{"n_experts": 32, "d_expert": 64, "d_shared_expert": 0, "hidden_act": "geglu", "router_score": "softmax", "routed_scale": 1.0, "balance_loss": 0.00207, "balance_bias": true, "init_std_router": 0.0299, "vocab_size": 16384, "norm_eps": 1e-06, "learning_rate": 0.00207, "train_tokens": 264700000, "dataset": "wikipedia_en"}
Below are experts of layer 9 (counted from 0) of a mixture-of-experts language model. Rows are named router (the router's row for the expert), gate (a neuron's input weights, with its number), up (a neuron's input weights, with its number) and show model dimensions 160-239. Each number is 128 + 24 x the weight over its row's rms, rounded and kept within 0 to 255. Numbers have three digits each.
After each expert's rows: "gets" lists some tokens that make up at least twice as much of what it gets as of all text. This comes from a sample of Wikipedia text that the model never trained on. Tokens count by the router's weight.

# expert 10
router:142122092159132116132174116176134128144092103169118146139125128134109119154149117121184113150126133142129148143117166144092134140114117126170127148079123107173169105118147150141120129132072140121131120155105155130071114149131120100140162101
gate4:130159109102114147133134170110139092134092166121176181144129100115126146097185067159112116134126114135062115090150143139172112123120181111137128100156111123164148142111178118131123124129163141123136091160163150145109099093125145136138123099
up4:149154104130127153097146151123143074112087176129134159122138119138157120133157084152097115136116091146043120110139149111141119118118145123126122116129140117107125144102151130122151101119173141116157059148138179123105104113132126130117135120
gate5:100145127135120149163124146148093155113117166133131102082146149173195099146154152127123126134127152115178116113114102095171157132136081175111140091148127106092119159160154167089135135142163122173096109156121134180111160107145123112086121125
up5:151121137103113144091135115125148115145144128102153150144087151118089166101119152147143104157147108141121142081173137163080108102108133078114088145103124132129126079073107120139131128117103160072151136105108134104142152127093124133181165130
gate6:117113119136166143138148082128118129132137143159090132144119122131114166078134151134103105110094120158120148113122137132105115089195151121128157121160156154152142163118185150104131114116124146136126149129097086106129121078144110175145113138
up6:104131136114098133109120176152135178126148123091178138118087089138116111163156100121125124108135147147193119121125139105139135156116155108113114139116073073136130087138085088095099130139150116152127141159146187148137164144095159136132138092
gate7:162121095137082146126103123111131120152143116158131141150139146097111109127086111134151134113160140137126096121117122125117159136103087121130122141134140126155169146139100109156176174146086158099103155115085142098176169178121106101120148147
up7:165143140080164141109121083139119140134103115108148132174081139138145135129165064089091136098134149098156122122139124124121149121118149120102107119135099116149110110116098137119121117159093096111083128158094121153086100125134108124141123117
gets: " the", " The", " of", "The", " a", "'s"

# expert 9
router:156137097127132136133153154119139098111094130107101110117130163141104103144118138118109128124149121163092117090100126131108168122129103099136101136114101142184109155150154123180158129096108131120108148146124133132108116156085113144151152138
gate4:097145126055170144137127130101126178106128130139113125099152108118127141085133100167144119154164109128140134096163115122157103130077135173112119089103132105120139158102115114154123125152173155170124120182075139118091129112117164157108138122
up4:121092093155109112114112130125121149164058097115115123101091154173097148165104110122118148142157135139134138074150094147145126110187102107111117129099096135141132143131146106128121088075140126134126109105101102158092124118121114143156112209
gate5:103125153143113121128076116099100181126159142125124097148147144122133141091128108120127165116124135145141118121098161129115144152127129138115142145157122110135132122157165156113131151129141146081117134132131136162141165098096112157145108135
up5:156115118135158114121137110149133101131145157137135186146153076163187102128153152139149096109182110147149128149180114144092104142117131124118123158139138162159119111122083142142132131110106103141122129100160113151066056128151099104149153149
gate6:116071082140145165084131111100098162144162118138139141129128126116089151134089143123151135144171129123142138109126141088102155122116127116124118153144116106113144100101133097122112133127139175192122124116113180167148133097160111113094115097
up6:130143121141166133100124095136139170107124112169119126120112068116168153113130108136136131095090132170161142105127146103120138131134135147134113157116130101099108124100161127168135105131126134144099124142147115067109153104113103120144126133
gate7:133140132145076133091125132092132068140139152107145122153107114111078140144166128102105124168160111131126080115120120084151120135146127118089104113146114135133112151124174165125142139096157170133121097120147118116121120105152122086126112137
up7:145116087136090126092132098080126083157160136122141143147087089159123094141180139134108114152145086123144074175132130124125131157143138128097101113112132137125110103115187143113150131124116157147124119119129132099090087123138109096144114159
gets: "\n", "==", ".", " It", " is", " The"

# expert 25
router:081135103106155149104146158115165084145103088127110166192123118143124117124112137132155119128140152165137117136136107074166072103161183096137118096167134147093104129113101171128118155113126136140140136154113145112167127099096111148189116148
gate4:113129172153100155159144125133085154156137146128153151146145125143188131124130100134150117119116113124100157102149151104082132153155118130093134119140082093141125102119113121100155108134114082113141088133151143123154108106137123121151112161
up4:113134141145100131151139161132098155157111132116150133135137134149185114132128113132128103110097115133080141123121145118080130146135114132120133147135091101118143086126147109152151106108145127139148093133152125120150103080137142111158139166
gate5:148161166137112120138128143093174196118124109114121097113108139120129131134157154178142160181146127102123104132133138133109159087144145113122124124125174109136130170143089130070162142145103121121133176152140135106081150123160165078059110126
up5:121117146116122091118131158128123196121144101131093110133132115151096113135181130137130163172111102132182096123126103151081161096183099111113161092103159086122173168149125140082163158154119123108126153145130117098158131096152127098091126152
gate6:129121115140144155119097113143134126147156155141147139111153106132146166144122140124134142142126148110126132146120156133149131121075174130097146115123126141126114106112192132161129145108110146106120109140111137105100126155114148104160154113
up6:117143143128155151136068109132126144164150122131138139118112157165115108099108145136142159144092147112131113139121090159117137119141157121142074116127147124147137146117159127124108165150121140131142120118082115118121113155154136096114117110
gate7:132103128131164109113121059114122091113151121125127148124193117141158167107118118139091122136151088071075134112148132117136147122128159152102110155132137139098120129138130110106095178134119149121093131126101114131133117125113125105137143081
up7:131119118134165094118130085115151076136126153143126158114146116139160168140111128158104120116156112099098115099128134136112132088147145116108109145143147142094114162111131089103104158133159154152075128126105120109139098158121126121124145101
gets: " |", " ", " was", " won", " by", " who"

# expert 24
router:128106112144156132130120108135113113115129139091095108173125114118136112093109122194117120127116120112160124106139132148154127114099131132146115147140104137145107168128150106114118101148089087105089132148145140065174143180097094120150165155
gate4:144145154107094098113102152142097164154151168138143144102115123116140133109142102109079141142180131124136133130120151120144114100167117115123124134090156122137111094140148117094136130154140170168154144134072165109129103104143148090150126146
up4:090117119133147149165150100117167121104120104112116098158139152149101114161120156154157107125064135133132112141141131119123154163078157128153155117166113143108149156138104117164139149082117102110111122123188096141127137149110119157115134090
gate5:120099115118121132104135132127152110186103165128127092139167126120121169125141119137158121149099114110094184105140069087149150134119138151138076148089090114130170104114106160126142118130175160107103118103121126122112149107133147125165133153
up5:124158152147128123182137110122114133102122092128141178136095146158126099122118139095099126091177152144122127113109152170108135128126133136121157091154164173131089149115153086111099132120100098172151153171138108170145081156108088110102108086
gate6:109149139104110095100150175102069152148054126130075140118144125136128152137140147144070114128169118130116108132143097111130132164123189163111077126094135105105122115136143109136100128099123152139137159092118144123125131117194119111171144092
up6:142168132105110087119127176078113142192067168144089149145129141147106168108148130134090145162156113099100107119126086121166111085138139145108058118097148139123113101155136124118125136100102177152143158096120155126119147114157127107180152104
gate7:109136068129105099119119131110159115151141084161117168117124150139143138129143122090170125127119130125144132133128149130153147087112102122142105123103137115151100103156170143165108129122148097140125165139116119120080134146111124109139147136
up7:088144111116123128141135132138148160135145094135147121152095148143140126147123136144139109143136129098133078113136130110106122116089119106128131102161126145140100154159162115128134145079142150166111176102122116158121120105130145117093143171
gets: ",", " and", " |", ";", "),", " or"

# expert 4
router:132096145100113129164092132107113113133128141127128087100118102129137133098081073130095107115153137155074103102131147127120155142172110123110122116111104128138084157108149102157103122144088115126105142147120103149139141108109126156121134196
gate4:107113068118128100096127149106137103165129116147162121121142114137156145145116144077109127072119136134159079140126158153108161109104121131092122133098130093122102091155137109130134144116173121114118125168146171134084103096163091118155152122
up4:149142136150129132093114141134134069113110099173100114118156111122118109103166107112134125154120127126103106140072142140153125127128089148131106132131111141137136119098104134094188111114127090105122139112122157155141113169134157127109130166
gate5:151114072089121149133121151171128114131136135139143126123102071123146115141148137149133131133140118172092104116186145107077135140111140117121111098157119107143139111120114149130115159112149131160117092083129145114116128099139086147163182140
up5:119144165149127117114118089104129152153142126129107130106136163115102143105107137132120158108109140096156155124076102160171118123155111130134143161085138122122104152131120119136117099130105136077136151156122114142146140169121165117103086125
gate6:154109129124136133137139119152136094172115119146110114081177128139146091101132124128144132142128123125137094143121131119138082143108146144123133084084151115146118102150122144182137164107083106119152098102139144146155174141120140128123090128
up6:162150161109133132149117170120159122164118138142105155142134123121163093106160117128163101078107165105094138149136166136156104124118137114149176111122101113105157122160112115143121140149091115119132109136151144135168150149110147111133121117
gate7:124109128178105135074116093132110071121146110108104148126116111153135159120121133139124119140132128167152157151140097113113125115131144129136097126112108139130118136096131130067180149157142172121076151154072124160124125133123147132143104126
up7:131118097102170103132129146122139145115121133176146124152139146096114085170109108124135116153144116147183094090115151140149126116094146103089131136129124170144170075141146151123118121127138137140113122133130173090064106127128090127121115107
gets: ".", "\n", ").", "\".", ".\"", ")"

# expert 13
router:100164145103168073108075106125142113138097112121104087177102197131129124113106128145152134133132093094125096133155076134148130155122121146121149129129105116148111094130087131142130102166127131089139150158128120147086119161159108090126138144
gate4:120145142172114107149129151140110122148156158148093109065132149154132142111076127126108115151088134142118186111180118162127137089125115116112144162105102146122114103116144106125153149089124083139152133161139108115135132168113129112125157131
up4:153110107105140132127152121122129148127089115106161174164126111131107096150176135136159135085175142118172084164122146124115124134128136146124120088153148126108152145144133125110117114168124139146103154107129140154116132078136129155105103120
gate5:098152151157100109149129111112140140142141174106139087093085122130124173118155165116098140181175135101121112151099174150132158080146125126105115162153113155104144147130130123100144111088155085169122154134176097105130131102166094109079127108
up5:122130092131099134139068167136137144163127161143132114136117168109090115132094167103127170131118118139123176111123150143113143097154119131099096126151097111119119094129160094120127151117166128119124163159131097134121108124100099113123138094
gate6:166119124155149161121155174147153096166114145123169133118139165136160138128108118129172105122117102136125179113117111143107139109157115183136169155153094143130101176090165134177127131143111159163100125139081155158081111109125113123102094103
up6:129117114108131147151121106126106129145120127137162186105094125095076119152174126119112139123134133111061102160170128108122168127145096131127144111122156108170141108145137098091093140126106117115151115137127153112134124143114104135126189146
gate7:145106128139106132137108132139095126158128138139181159131130148150134146115129180116113165119115136096090098119161126084100124060148142114111141095158148175122100131130127104131095112106112095120121180160133177090089150114159129139159148128
up7:133110134150127115125100129144128105139120120113198136170140147179106125120128130080107128130089164134096112143170133089153126138128143100171164111132148162110138144127105097142097105128141093142113107124155126129146097133142122120154153096
gets: " (", "-", "–", " \"", "/", " in"

# expert 5
router:134094148122160111146121124145130130158126130139128132133123132154110150111141100162158157098108127123138131088113151136157152131128149086094140159186129139156113114146135097126111119130100121153110124109117147145123098118179146107120138072
gate4:160129151136153150124103175116159109127134130077113146139151127121112131122172112106169125109122117153094095124152144171152132121143163090130099156134160149183136104117113143113114103142155147149146131106180143145128124134111144086136156138
up4:131131133115118124124172117137102138105115127130136100113090115170146164126119117165101136164163124147139155150127102150082108126126138104151143144163103073121148128131146126113159130122107142124092115158099120134087116127123119149115145109
gate5:153082113112149130085147124138130127108132117124074170094132101123154136145102141141154135137126078127114131156154111073134100081134154136132128168081185144117154072144123155126136152104069156113124104138118129085105097145141127115091115100
up5:143136174146088111128138107123106119116119118135143116136091122128086141129137138127125164130127158136124161111116152191122167152149102111139119081151120139128135168116158131110148130162154156174101128145128156138179148138155135128180143113
gate6:127122087138119151093142143124115133086099180163128162112122103132106131077120148063138145134125121100129122094121095120127136106119098103113144063122086132116157126110144074142123106116124121158119123108184160149150130114101106099108128116
up6:156073114176151124135149167134124101097092120166123154164169108166083093111095130095131146092134147139144134118080112115134139146107091083131137091144101128123138122133106075122112138133112127117115115068137169183141115118110132111150164106
gate7:108104117178127112134144124126080136134088073135146131108097139117128116158123153145125119097119147124150124094136120061158141078062085125140165155115105123136163133125100116089139100120110162131107094129145126148142154147112115119109134148
up7:108099101179105116127157114119072132127082093117139137094075118135131128132115135135117126114130143117146149138140125072155138066098068154141160164098092139164166123140094104103133089130105150131132117144138136165147153151096115122110138151
gets: " of", " the", " in", " during", " and", "th"

# expert 12
router:101110113142160166093128129143097118060124148131109132118126133132126121111078154139129100126083110119147123150161120164101112178103090152096114161122092150102085134158141113108118146130122146114138143137112129151164125163134148119109096192
gate4:142096128135141133155135135122103088142114121192123153139197162104132153114155122149085138119108071127126147118114163151174150107128167119093134135150174124179114110156153086164105145089176115117151138112159114121155121159123138092134117110
up4:119172121131139137081131102154114188138131137082131095128067119128131126119108132101132117118124158102120108119121089129118093155144078140141103146123112137078121149134111141077137122166115123118100129127148156141079145095133108123156116175
gate5:156127151110094096117127124125139140101147122097120086122102143096144128105146145097100156203169101129064121146119145166174137111177116122140129126184136168125136171119138112153168093104106123111109095176187133118111153135128161141104123138
up5:164107143101086063124120075107140114117113100093146130112089144101147118118148153114100129173152086122113119136129150206166154098153119148118127123132140156163119171125119140121169103107116126101117127190167121124102106135150132117094114146
gate6:142112179095084147109152184160155145143146067123130153204114100127107150137147115142125124137106124124143090115106117149111112164128121106096127175150102121159136101118124121156131157144148094116125083152136123133190143113078178179132089131
up6:153107171140074115102148156143154174133094098083128180172184110132102136155121154115133147143092138161164128109113135114113133147125122139144122138131123120135136112135162136176115153135109132128114093138130116152168153115096156141105131143
gate7:139171092163110115161182146135092122115119113068131150119146177126130137111076141091120062120095131129129168133099112101115126113126121148115155153122150143147115161151146143131088174132139138127129129106120161155139114109144192175122125134
up7:097135148135118124162150143129091142112152125087114113097161181108129109082082129114117089098111183121125128153113124120123116145166136133132129159081126123124095156121132136132113151142161163136112131111138153130137116102108214174112126118
gets: "\n", "-", "==", ")", " =", " =="

# expert 26
router:147104124103087126139109124139161118113097137155111181127158125116135098173147174135154146127106159178097123142134147156161096145124141112089122146119132158133134171121144118128144119130089110126102124120105123139146118170097117091087085116
gate4:126140105122126148135169101125118141079125115157117123072078105127143133126169140128147147104135143144140099123129085093151113147106146111122154138136110146132173117099140134148140119133151120121124135121121140123160138142125149141161135117
up4:154132151122108148145084116136146125091165155150154091111099111141118111194164137150132150138138096155101102144112150125121173127154161148107140135137119136135158133095110119154109134131148092114111129134091140139133150119210138117162148138
gate5:115140131091116131155132154147142143157135156119114080143133132152166072130112128160116168132118176092122180119188149150135138142141151108131107119159138117153088112142107096133083124151125129107094123117161115061113100135073114129154115121
up5:137143123088130094108127133178140160171156090123141143131130140159119083141099138133151127098105127106131114113160151142155127120106141146137149145145084107150115150121131091117131129116135137124112141143108126183084147101112112118130113175
gate6:150113151108166133127122123131167123142188141098152127108097153154133142102143127114084089117058096144152133152105153109119120126107094110111114130171123144126116113107120131114133151091130077156147165061124114128107089107133161144115104090
up6:103134160141128125131151117122142118137133095122169123185199094092114101133141121111173152145136159064112110139119103124118124112137152137134121076183152136147142118158105149115108168155150139136126123124123160118150098120111102168145147140
gate7:070104111150137124113169091138152144106137126166099137099138141102140131087131106147159142158120141134124168149155138106174128147121130167169097176107118105092124120153100134136105113129111131117152160125133160155114128135110130110141167125
up7:157152119102127127117069159134097142135110122109146115160128114167114148169114151122119165107148111126135096126113142147095104123136135093111148104146100120161098135108162133091144126096144094091099108116129116110111110110132128171125081163
gets: " |", "\n", ":", "|", "\n ", " 0"

# expert 20
router:144137134167140114123133128138147127142144146129084109102105154088173132121119128162144152115118116096141123082131148146146101103134110101136089126114152127147107147093131122146172131126101115130119096153167147106109145150139151159141139161
gate4:161124107121104149144151176141113158178164166072148135115089156106092064146160115122176115096117135193147147176139151128120121091124135151153114141107129101126113111138134119136119141119145134061102141146133162123150115105132117144112102154
up4:151120125132134107139126134185102146162148130124069167097102158153129124126162144055165132082144131150138160130109118135155103096178180155165115119126149170148129113155110132132085100144126117142120152125117134083127137086163129102131111148
gate5:131134138165139057086129137087098160114080141133181150101117183185197150143107164154154132108136147150147094142117093129154144158080132133110087134118098131149128082122119119114132129146090141116171118146158086161162120101165120083108113149
up5:124123129150151081113107125104123125129065107154153132098120149172184140137136190118150132128138120139123132117105098118157158182049138171092117145113112145160124075140117124115131124112106165133159100144168112169154132099115157088132115136
gate6:146115099145109078117095124120163156172154142081128120151084128116100115122097106104163120161107090133114139146133082137116158162123131093111124151152100093166137105155115124108142094091103142142171128156125092113100124110133137118124152107
up6:151102083161107104122117167122162131122141138072149113142104112125124112112084099146141094134100111145095092119130093120150168144139151106154120100130093071154138114124125133117138073093111129120142139170128098126126133135102164132122093125
gate7:127118097096152154138141134164137118123115125159150115138092080146155163119145131098179145129107185144103138110149160169171142170124139150145134119117125123159186080132109150152110098177130162097071153152137135140151168151133098125157113085
up7:144152133137127139069088120098122122105107155130109139107142145136146121156102110187094170155129120112152112149129131128126140098114140089109138137161150158085103141149175099120170162102166091181144120111112130092066094092137135147098130128
gets: " was", " he", " that", " He", " is", " it"

# expert 8
router:163152148142125090142145106145166157136117114104159102137115147153084125124097168100159134168130118103093124098120143151147134118172111107133115113161158177073108107184085144143135118101155120128154173135109104110170102111125115132100158101
gate4:138102071105120125133154101142095109128139157119129088140120159134125096117138121148143109131143127141136122123100116151138117161148137140113081153124080133115133124170109102172137121100118146097131115139113131132106156066123109148133119170
up4:115114065131119096126168125116146126101119156138159144141106115128118118152133145121132130134162143135186124122121128149163138160137159113125090143081089142112132115139119120177130082101135172144104123178147158111114190097164115151113119146
gate5:137106101121158171153146135103142155118114155148120123090104124088157122128084126126145086116083141170100148154097097113117153149121150174125177151188125140137131117144095109148096116152157092188105090122145133143122110133132146132120138109
up5:131106141122181175132138165086102163149073152162141137090102126101121131154108123099153090102118122110140170110090114107149112156127133150126166141154128144130136141151129129146094133151174118126096126088140130153127122094155143142127112120
gate6:155150128097070093161128137135103129129152118135124165136167109087151134126137110151107138163103134150120124133133116140098139099089135119130148121096133108158155120126136106139126093118144137148082107114138152138116168124153139118176155116
up6:133168067150124118099150131170125150159123120135147126121083134128137143092135117133120147147139119127147114102168129134152114108158124117097117123134102107130164127140126096164155137083069094145160152104117111131122154141094098138096105139
gate7:129139096130091174145121144117122122162141060141140085143130132126118134130161090142090106114119120162106099140131127084123173131128145121115133134095117076129153125160138149146125138103110111133090143158134114091143137106162146124184085113
up7:108134116124114171146132121111098106168137094142135059148133127140124119114161101125097118097185118143152094145109113077124157119132153155134122131120106106126128143140102151148138098098110108129096150148118113091084156108166126146110134134
gets: " P", " B", " W", " T", " D", " L"

# expert 23
router:118124120130150136156147102165149109183095126168099102145123100132091149159131109127156105142131123110122130154110118128105104092116176102132122147132120137151105117125138137168115159124133157139114114111118151120107135132129156121147135084
gate4:134086095095141085178142112065141128127101164151140154116127136135101126153102127163117141188142094126114140135155123128111136130137121136116128134110147136169094118120086112106125141083138110092172116128138151107162113158146123102131124140
up4:114159169149138171088137115146107120116115098110116120139105140141169122112125119090138130066137153131153081128107138159131105124124152124108097107140132130070133165147186154112124118179125119172094151087081127119101132112131140175111119115
gate5:126111136144124126080085144124137144142131176127100157124118101173163126079130121132140092151149132112178132147142141118116136102126161116094158080108150097110116119123150121105093155188125115127154085124158148136148128149141120105130125120
up5:111123091114094143169182126105129110148127086122152102171162121090096094179115123155149155104104151156119111130108137130147105139132124101149114127172126166170175161134140135146154120128067089125110187129125105117131133121142114162141137131
gate6:167124123098121122092124121136161128156127122125151122126094147110088159121107122144078122126135098118096087162115127181143129134132138127092134176164130143124121122147092127119143102091134129146195146093129130111117154145073122125140140124
up6:097155104120144103170110140129087139172154140130143102119112122147171058144209100152147138109082136135145162133121145088134139111140133163155140097072128133103115112144130142150131112147140067128090131159161153117151135106176141165138109136
gate7:102096170141138130086158093130118129134080112126120124134161117167128130152127147145151120107127110094075098124093159105094133121132128129137125134134128165139163139149128071113127128125103135104092165109111127126144149106140119106092122093
up7:148142121100083122116136134121080151108151133112118104083087155122096118159128137161101127151154085183176146121148100115150110156136151118158114143117112145110081114108106131109187127150151147104174112121134123096144140105126124083106102114
gets: " the", " a", " his", " of", " to", "'s"

# expert 14
router:118125122116151141115104168131143121155104084108083110136109127110166142103122114146090102144128121159152099100147133107157138143103187145156150160126130123093170140143150120125107106137108131172117117165153156110108126131108132097152111109
gate4:140122125138135091150130146163113148097165107106089126131098126124087105111127138095105155091110116116093156127116099156113152132089084140116096149141095177083065145096146131106117114140160107093099121163091100162126100120141128129126123103
up4:056106140099164130113119099097169156131097163122189109098086119147127164163116106153140092144163113120124135130158090123090126125144130141111129147161131094124171118113110127147128138092144103158132139095165128160080131098117167145140136144
gate5:123146139147183126138119125144112098139158137149166099147141066147154120090109135106136143105102115150125142095156113121147195135130105150146141117111073111125138111147141099105121154125141141176119144177142155163144142069163114140128093161
up5:158142093085093119126149114091158128113196145140136078117098143093107140161132130136133143110111133099138108170105127115092078137132140160119137141108150117158100122136140125130152112155111139128119167094092141117149092067114141109136150146
gate6:117103141073074126097125140082140114140140122077147140128118127151154134092136149142147159118194180129127172120121126133131127109126097141137105162096151130159129098121142132157161155098123162094145103095115120130091166100101127090096121076
up6:138129135097136134109146138123129139134154119156116119123126115073150169151121139133135105136151089121134105094123126149101117153156130111115094117169142110156102132110183164148137138123145187119129109143152109098149156122169121157147195111
gate7:159145121151075178158112176116077140110119097135096140151135141142140132141164132098121132109142104101110163122114124075132094128075151172136112148160155125123104102171125097120125133139119143141150094201129143115106146124110115115157145099
up7:155112134145192115107098117157177104125132141138172131117099085123118101134089147159132109132104104145174108128099142178129150119169084048133149115088099116129173157100130144141114130112137108107115122120126114134160106143117072138121131110
gets: " |", "-", ":", " by", " of", ","

# expert 19
router:142134129111111156157111116155107133158138132136208093103148119143150125121143120100138171147155135149116142134145116104120130122154099118115156123139088154108120129142117140152135121128146107169152135124143115124146126104113114142124103092
gate4:116136101135138092139166141141125135157111159125138099107173105102142110133097158101079142140149132072126117169134121136154119149152118136133124098112122144107100170127146120093101151121130094142120110121102120141091151113160143133144120113
up4:112117119158079142130148108145130129158109181125128156090158134115126088136130169097095150143170128097123078152117121135137126108141154116102113124091146118105043160121143121095113157119131120080124149123148095139088174121178135137137157148
gate5:125106154162136096139112117108143120126135168137125087133113110151134153135130132130156145119137114136093114108137065089125154154072110182170092115121144157118088103091145120167139087187117131100127146128175110155140140121158161107095105129
up5:160140095132035077117133127110115127162127093155157117175163105098116141145112141106154086126071121109069122102106136128102139127124080095145142124172162116151114107093111132108144097156108145156161113162114136127127111113114111110166160087
gate6:107113131144090148139156117140089118120112132093141130119132124090126097154155163135130142134080110111154122115123135134135135129110136149110138129094139085157109131130106129108135110122149142126156108082140152138111108163128136108167132086
up6:119092117113153131123136151097132108091130111108153125153163131037167099115123103102127112150174072147107115150113116141123148100122089154118116173112138112161127090162121138181109127148147112134163108127131084156130121156132100157095108118
gate7:139149130121147125115137124137112145129135196120080095152166101130159120187097096148159103133102104105120122153084126102118099138105136128122120119172105132096149148152096130092081129178132118124121122094104134133124104167117144126119141158
up7:108121121111141143100162126143098140132102165167125098149148148122145140144099112121131109106087129097109157160108133134085117163122133142129150102162092121120165142091106113106100137158134117163081106093143103180123121107123178114141177129
gets: ".", "–", " 0", "0", "6", " 1"

# expert 1
router:141099150098107144172080105153083087095137109152151147111109131118146133112140174124125153145135130142137119149133113110169105167152150139096117124088164138119100119149104118105166112146142116137173107162163177143155097111094134152121084087
gate4:123127126112184169101113099105151171092124155143168142152084118149162110111125137156110177156159118099137136137129147134097152118104093119162146117125109114082109140112110133074124137122141095115091120170117097128091159138112157116150154149
up4:125141091123115114139136133101105105164120079159121133125150115136131126128120114116138164119150141148137136137150163131170154122162130119139142130132127129167104141130110154135091141088164130182150127128138119153140097140103123152142144165
gate5:149116162116131155145085112131148129164113126100138102109099166140156150164118165099140153147164154132121146160131142130108178155090111104070176169082130127105153160112140105128111133164123132134124107127126104120094149158129135120090157118
up5:091114113141134142113158140086110155117131149128075122146101066159106120096133065153153117101123151117133119143146140122160120122135139139187107102157100114130131121140116166152123130145144098143126150109126157115145117136138141110150112135
gate6:089145101133144087142145130148149115146120140161126153081118104141093178119115178122190151113147154092120149119129171127104106103158198103144135114129154141123126123127091092148107121113090148110149139154138128120088160161131122126146168155
up6:131151163104137159107133122071107167119112105118128088148137130096176114133179057125065107135106095107114113127120107145157178140100090157135100144121084090112125115138144165106143120122128108140138135057131136157134093098115109095089085089
gate7:150097146116131129082176124160101128125138134133134105110181141143108131119135166098144097148129142131119149101174122120067146116080146104124111137140097144118105158091131111165109140193137162099138126125072099121155122186131105159129136142
up7:144093118142164140150154135131112123138154113091145097128193130123090112123099131129167113158118108127132164108148120140075093137089157139171110154149086155122089113090145098157105144147125164138113133162089084133126121193111086142137122118
gets: "|", " |", "\n", ";", "-", " "

# expert 18
router:129099103118139168105154098168130121124167122131118104104155119124146130113137120169140161157128126105141175112117151131056148090114132096112148140090177081125122080110142125176124144090146116111105128167122132128129123141077156147168116130
gate4:168168110158168119076150146157137101139119124140105126154126150142150142123142104135100157123122110147082093141134122152094177142153125158122172075147149095106143077088118137143149160120140118132101115123110132163152157111160109131130115143
up4:063077151124117161135139161122108129140162104104135137162147149146101110111157139116177127141131155134140151103109178158154133131105119110157129135122143119185167147143153157101143187139097168102120088110133118107128097130144121099168136143
gate5:138107175136114086140149119100133121146136131105118109189158144110121109129086132136138103130142119100114159124173111100151129079096060136158156094148144120125139139162121120120142119122162122096111153113169147146132154103167125149176172118
up5:133150122147146120122154144130116129151128121149121104171134141090152098086141121146096116095132133117090117148130111085127139096088131123148148089136151089100132117151153144163123104127185119090134169136160154158131154125122122139158175101
gate6:165137138122097147117106123132132147130098125113118116125093138138152160055154092182116112137103167150119091157152098135139130143139176137076115147089115127120153137106135148132162119128123094136134114117135154135128181138083133142123162151
up6:136095155151146090122112189096121122101121119107116120121139146099084105181114148069148138106113090127135091130155130139093171149111085112136115122157105089135069124134145102129134124121147114087118123100127109161129097075126165121133118113
gate7:157149136082106124142137142115171102150155117138195174137121171161109145165078125127124133116094103115090130112152136109144155144118140130134064088093142127127118120111125122166090115117151118166101147135140119114108115131077146101109092131
up7:128157156134051119112156156122137121132104149154125112109194180144129150134142182117145153153065112110142135127149120105102128115139115122114123168105141162110114154123124095154142146127114148163123113131178129106110118124119175121157157116
gets: " a", " of", " as", " with", " are", " is"

# expert 6
router:168136124123128127144116111170136112170108149152119152079100134125162144129147115144120150132118136111114124150147122140085090096130144103096135159133114103108114121116165142169145115169114147115118154120124132138116145155115153111154131104
gate4:113112086126175145164103117128119143128121167154136100093128150088127142131126106150108133110120158156131108152112134135131140082142111145097134117149099096146157164090128115134147162114143141157158141145125131117124146109121131106094083139
up4:154150109120151122162118100083134143120099146142122099101108164078134132101126171157115140142113123149108098118089154121088176082102099115129145121131090102140164152140134150141180174109131148101151146133123130099132132117135163112111103145
gate5:127144141113156159118136105149074106115147135117139101160110164135134101151117131142105146141137110133153065119127088114127126084122091134119141177148145113101108137161130124094111071139157133099109129169133122158163133163115154114139123171
up5:136138090080144154102150131098085128134136099228148143142128092127124125082107128098102144110147056096137166080104122123136100099108125106140105134119141134094132093138130133092149129086125159173148145148095137142146099079170108123154165161
gate6:142121096140127098117162145168117124115129147113127124127090157097159125173174094136116064095110142147146110117135145099170102134109151122103133124144131131144089177162132128116138127076091098112149132137129154104119108159123090069078114161
up6:146156165108131128151115106070127144126099085158113122110139100150116154080119164143132198134168094107083114107153100147107154128147137153127113155132132144130109114104133124114127098155173138132115170103152124130139177114138161122142111093
gate7:108117089135114135137151116120104103127084134123119106181140170149163134159094161100127131136140118096125148121101113103113151145145150140075152162130149131145090152116133147117121116134121100082116165134127096117105122099164150123169108159
up7:167118130153124144165155111136159089177136160120107193122115124098120086110137132130134065144118188142095166140092144112106158095135114101130134125129159151094129160190160142127126141124126112140139108146166159112121137097183116099120166130
gets: " to", " in", " a", " for", " on", " at"